{"n_layer": 9, "router_score": "sigmoid", "n_kv_head": 2, "head_dim": 32, "norm_place": "pre", "lr_head": 0.00477, "schedule": "wsd"}
Below are experts of layer 6 (counted from 0) of a mixture-of-experts language model. Rows are named router (the router's row for the expert) and show model dimensions 0-95. Each number is 500 + 25 x the weight over its row's rms, rounded and kept within 0 to 999. Numbers have three digits each.
After each expert's rows: a language model's description of what the expert responds to; "comes after" lists some tokens at least twice as common just before its tokens as in all text. This comes from a sample of Wikipedia text that the model never trained on. Tokens count by the router's weight.

# expert 12
router:467487511503507504505482480521506488515470550545524498512536484483498481505473507457502502517539543484505499480508517506485499499494501503532466510506467444475508496510517463470480517518487495585474482497546506521535486504489476500501520463501521497510525432555513535467519453549528533506
What it handles: Name starts in tables. First pieces of player and club names in sports squad and results tables, such as Steph, Petter, Arsen, Glentoran.
comes after: " |", "-", "|", ":", " St", "="

# expert 27
router:498460546461495493484536487502442540495494494514492520498550464525465505472483474489511509501495495513494526474485456535510528525514512497484516523483456504520522527460519498447524472546518530475514553521515482513481506515470515469539481514513488471521529480478515510524502500526520487501
What it handles: Main narrative verbs. Main verbs following a subject in biography or review prose, such as took, announced, joined, wrote, gave, called, mostly past tense.
comes after: " to", " was", " he", " and", " also", " He"

# expert 7
router:525459493488457494516531516506499520522491481530509485532519517519520526546445516476468552488515497531541476520549484513506528526506499514516506499495496518518462455525449489460471476495521489473554474487494531505522535492517530505516504409439492440511515487477485487546508483521473502482
What it handles: Articles in descriptions. Articles and copulas opening a descriptive predicate in encyclopedic definitions, such as "It is a tributary", "is a state highway", "an influence".
comes after: " is", " a", " as", " was", " an", " with"

# expert 5
router:530519490478435512513505542530447517482489504480503492496496531521526496474486503500513516499528504549506544504505493553526531483528467529490502502534486461443477513480451495462490475531470512513516492477501510514477580508479532490504546469477483519526546483524506519528492508491518475468
What it handles: Unit and bracket punctuation. Opening parentheses, dashes, units and symbols next to numbers in measurements and infoboxes, such as (9.9), km, sq mi, mm.
comes after: "0", "5", "6", "7", "8", "3"

# expert 60
router:502484528471499496497482484499494527510504487546482493500516531481484512510458494455456516516510527531501548500539501531513490511497497551555449512550489478446495522498509496476437509532495512518525491498513520519491514493454481492495509452487494501553528472533482536567518484522529536525
What it handles: Table cell starts. Space and first piece of a table cell after a pipe: vs., decimal points, digits, plus signs in sports and election tables.
comes after: " |", " ", ";", " .", ":", " /"

# expert 38
router:461497543479481529535494507523442534553526517498568511523495482514507483530479486485512501549551508500502472453496540505474478511492456513487514510502501483499464500477470541488468484535531521495474490470562481473514495519479501478487524512482498504521500484524499507494449479507528502457
What it handles: Digits in codes and ranges. Later digits after hyphens or dashes and short uppercase codes: Under-19, date ranges like 22-23, goal differences, road names like A4, Roman numerals.
comes after: "1", "–", "2", "-", "3", "0"

# expert 51
router:463497485508471515506571496508486466515483518532529513519492486506524516528500537447508510498489490507514489506552420525495511510471509503494509489487489463490481503503509487477511509506552499490477529485535487497499512475493543479513519482488491482507533506512504530505504466526537506465
What it handles: Infobox and table labels. Field labels starting infobox lines or table headers, such as Date, Length, Distance, Born, Coordinates, Preceded, Personal, Genus, Total.
comes after: "-", "|", "\n", "==", " |", " •"

# expert 15
router:479466500442489522546510509521529493494519492471507443509503498512537505538453493514518492530486504499500467488489515511493504497513445487508425557485508457431511471483525468489495499491558545499512500519515482491472499494487544521520471491499525494542472495514507511541495499540490535480
What it handles: Words in quoted titles. Words inside quoted song, episode and work titles, especially pronouns and title words like You, Me, I'm, Love, Who.
comes after: " \"", "'", " The", " '", " I", ":"

# expert 21
router:515469541448500505514565536527514508490511486494531519518503471510522489522467547498527511504462496483498466475491452517459471527556495543495482517528486492503503492468517510507468490497506483469506489495515471513508533481485538519523494500505465503531465493531484493521518496528528495530
What it handles: Track and chart listings. Pipes, dashes and line breaks in song lists, chart tables and album infoboxes, plus words introducing titles or quotes like song, titled, episode.
comes after: "\n", "\"", ")", "0", ":", "3"

# expert 13
router:501459535496464494513502546540473476477486523486548474520501504510474491505494511477512480556501500500485541483526491514505516560489478512507514501467519470488442474514467457484487455540495477521489497443502477539489505490516495497530509461495485492507470506499503483531528439501497518502
What it handles: Inner and final digits. Digits inside decimals and measurements, especially coordinate decimals before °, plus percentages, altitudes and table figures, e.g. 26.72417°N, 20.6%.
comes after: "3", "2", "1", "4", "5", "6"

# expert 47
router:495475505476443548535506490501483494506506489490494477515545504505499548528473503456489482541514507511528504509516455505465511517498490534490479504503494496488487523474493514449521481541497523482509495491517480529498524482473491470537535484453479473518470489498486532528505447536498520451
What it handles: Coordinate digits and line breaks. Inner digits of geographic coordinates, line breaks and dashes in tables, and infobox role words such as producer, drums, PhD.
comes after: " |", "9", ";", ")", " –", " January"

# expert 10
router:511457533523507492518500567513510471509453528516533523506540468467494543500502521496527520540463522525494468477493506487481507484495504522517523491531483501474492462494500474465501510481462511495509530464526453490472539472490545518482525508486478507519501478509485474500510504491539535487
What it handles: List and heading markers. Line-initial dashes, pipes and == heading marks starting infobox fields, taxonomy lines or section titles, such as "- Genus:", "==History==".
comes after: "\n", "   ", " Name", " Type", " name", " Location"

# expert 54
router:515534558504509513541547499507475526503500512501541472494522490515497517567504502476507455531497493529480486482514437532506523539519475540489462480512500468490488514495500503521511516514487519476506535465556468505511495532486506464502494468503484476509538504465517556508481501502482551514
What it handles: Closing brackets and heading marks. Closing parentheses, quotes, percent signs and closing == heading marks, often after numbers in tables such as (33.8).
comes after: " =", ")", "4", "5", "3", "6"

# expert 36
router:536451530519489510518487511477506511539501507486494494513544520507552488518487530477460519520469518473545519442517466554503436516489511512507501497525518499515512504497508517493492485528507483487517485478518453506476484484473523487529508472501498498516483455522479523491516448527544508522
What it handles: Digits in scores. Single digits within scores, dates, statistics and list numbers, especially tennis set scores and table numbers, such as 6–2, 95.
comes after: " ", "1", "2", "–", " $", "^{("

# expert 26
router:489496542474469483507500506510478553513498505524520461507498498514502518545482504458479504528551485484519503506521456508511508507554492533507433512527492488510473492506472508514441492525539503528538512510506512485490517494504485460511516484457463504555492510476476477531470483504481480449
What it handles: Compass directions and locations. Direction words and location nouns in geography text, such as north, south, east side, New South Wales, plus nouns like room, house, areas.
comes after: " the", " in", " south", " a", " north", " on"

# expert 59
router:542470531509453555536521531517444489497437483511539482494521506445552513489454500469512516507479513506491506519515466519507521510470514485507479483501509502476488504479489467479503507491539505503488490448520495511476532464511562509493485493483494495500508486519504500540505491530486553510
What it handles: Space after labels. Blank space token after a colon or table bar before a value in infoboxes and results tables, such as Born: June, Total: 73.
comes after: " |", "|", ":", " in", " /", ";"

# expert 22
router:498523469484516519563531475512448514507430504493498519496526500482485506568489519492522512520514484531512474513491476526482474502479506495532477554517474448514490542495465480503516517527487532496507454491511509519541523539492511499481502515470473468508500450538484494481483452521493517514
What it handles: Parenthetical digits and asides. Digits and word pieces just inside parentheses, such as birth years, ages, chart ranks, pronunciations, and "born" or "died".
comes after: " (", "1", "2", "(", "9", "8"

# expert 11
router:517456558520502511481504552504514479544498491502528512508519505509506529521502492485483545481501521492516483466507434546508474511487474477521531489491514504496515489514520498497471496497482486491482538512551445501491491479487529493544507494497535493537532429553503536481498483529551477526
What it handles: Leading digits in tables. First digit of a number at the start of a table cell or line, mostly 1 or 2, as in ranks, years and seasons.
comes after: " ", "|", "–", " (", "  ", " LW"

# expert 56
router:488478535516493487567533524515477458482504532502562476503498514505521477500486529487509505542516527479486497478498512529493450518479482521505483538515494433486460481507465451466472504538548487523504508486497459497510494508505550523571498485522499481487529502532501504531521431478501505473
What it handles: Digits in statistics. Inner digits of multi-digit numbers in tables of votes, percentages, prices and scores, such as the 8 in 68.09%, plus million and hundred.
comes after: "1", "2", "3", "4", "5", "6"

# expert 2
router:451479492476505581490502534548509506510489482523465508485505497513564546493496534473517505506500478499534497498503496492500513483518490503498512518548461493501481470435528518512461506511542492538476506492508518495512517493458511433515543471513457489531478492499481492501513492543493545492
What it handles: Entity-type head nouns. Common nouns naming an entity's kind after "the" or a possessive, such as film, band, company, station, genus, album.
comes after: " the", " The", " his", "s", "The", " this"

# expert 42
router:482499486504436491508503507531506485516464497539502480493544493500523502488437493496447532511547539491553467497549445512480520501488534505516464494523473458500513481509504526514522497501483501486536539479499477568497542482464553507482516467495471470510501519471500521471496470477512525533
What it handles: Table cell pipes. Pipe separators in tables, especially election result tables with votes and percentages, plus taxonomy rows such as Animalia, Arthropoda.
comes after: " ", "%", "0", " —", " JPL", "4"

# expert 24
router:481467612505481538484525499547487507508501518515497489480506547517536559520494506486510521535523481522511479450543480488510478483523500490498495484500492494488480505474498512509533494502461514543488457500502523512488539507490525525512499480465468518515492464481473500492530473501549488480
What it handles: Definite article. The determiner "the", and also its, his, their, after prepositions like of, in, to, as in "by the", "at the".
comes after: " of", " in", " to", " at", " for", " on"

# expert 25
router:490462528511509508532492515534495479513506481516484456506530519509563555493473497514480539509506485507481485491503472536486484511514445480531512540539499504507478527514476482516491474502521537489455527500517470494478510532433529514527495470480511461540519502486488530486459506515516495505
What it handles: Leading digits. First digit of years and numbers right after a space, parenthesis, dash or dollar sign, e.g. the 2010 census, 1974, February 24.
comes after: " ", " (", "–", " $", "_{", "/"

# expert 19
router:514478510455507492533546521532462503478498503475540502493495534481502508580502498505537488529539493473489462506487451536504489510499525531529524526530465478476446501481469527459531492549463518522520491480505506496506515521493483454506489486476496477534496444505494490466483451560508502471
What it handles: Year-ending digits. Final digits of years in birth–death dates, parenthesized years and ages, e.g. (July 8, 1821 – ...), died 1504, age 25.
comes after: "9", "0", "1", "8", "2", "7"

# expert 46
router:549524515464506521505525462552515460504490506530507481484495496491550505497464514489458519575477526515545474461526502488507496514498492517504498516484494490501495491462461534501522441532521542542500520488492494498501503530487540490512482507506502498511520446470463510505492496508492504472
What it handles: Possessives and determiners. Possessive apostrophes and possessive pronouns before nouns, such as "duo's", "women's", his, her, their, its, whose.
comes after: "'", " of", " for", " with", " to", " in"

# expert 16
router:514508485471459487493524521537468544493500496497560439494485516511528484509477534471493471519496546482510506465510513508452525484511461529502491505518510448494473516511494475510500515520494503494473528460491512505527568501485512476484511451474468492500516514514512496520460485496538507458
What it handles: Units and coordinates. Measurement units and coordinate letters right after numbers, such as ft, cm, km, kg, °, and N in 38°28′45″N.
comes after: "0", "5", "″", "4", "6", "°"

# expert 33
router:471471512457513516513572481506511539489477513517503519499509476501482511487502489456470479497477511554483479497481460508529442520528505488519487503503530517494492482492511422465528505513548500523474556525511495539535485533519471507468490491494517477503491511466493502533509437513544478523
What it handles: Abstract nouns. Abstract nouns for activities or concepts after articles, often followed by of or to, like efforts, treatment, issues, development, research.
comes after: " the", " a", " The", " and", "s", " his"

# expert 18
router:496455498512417500506533531532500516489457535477515491520495560474509544504500505487501499501504527556573463501543476521493473495541457483495490502468497513511504509476490550460531482483537534465466547497525513529488522508496501487485483491512502479501509474529497521521514469498554519496
What it handles: Paragraph-opening first letters. First letter or word piece of a sentence or paragraph, often after a heading or line break, such as Lithium, Trichastylopsis, He, According.
comes after: "\n", ".", "-", " (", " \"", "=="

# expert 49
router:476527483501492470495565547543496496520504490511550490528501484497517527481480501513462513505531547498523469483522492503484500534482504496511494509520465428484505458512468528501527505518491533536506494521493455556514551488471558511492520512503472483505474507470453461501509484513490568472
What it handles: Table headers and separators. Pipes in table header rows and markdown divider lines, plus semicolons in stat lists, e.g. Average | BBI, Points | Position.
comes after: "0", ")", "%", "4", "3", "5"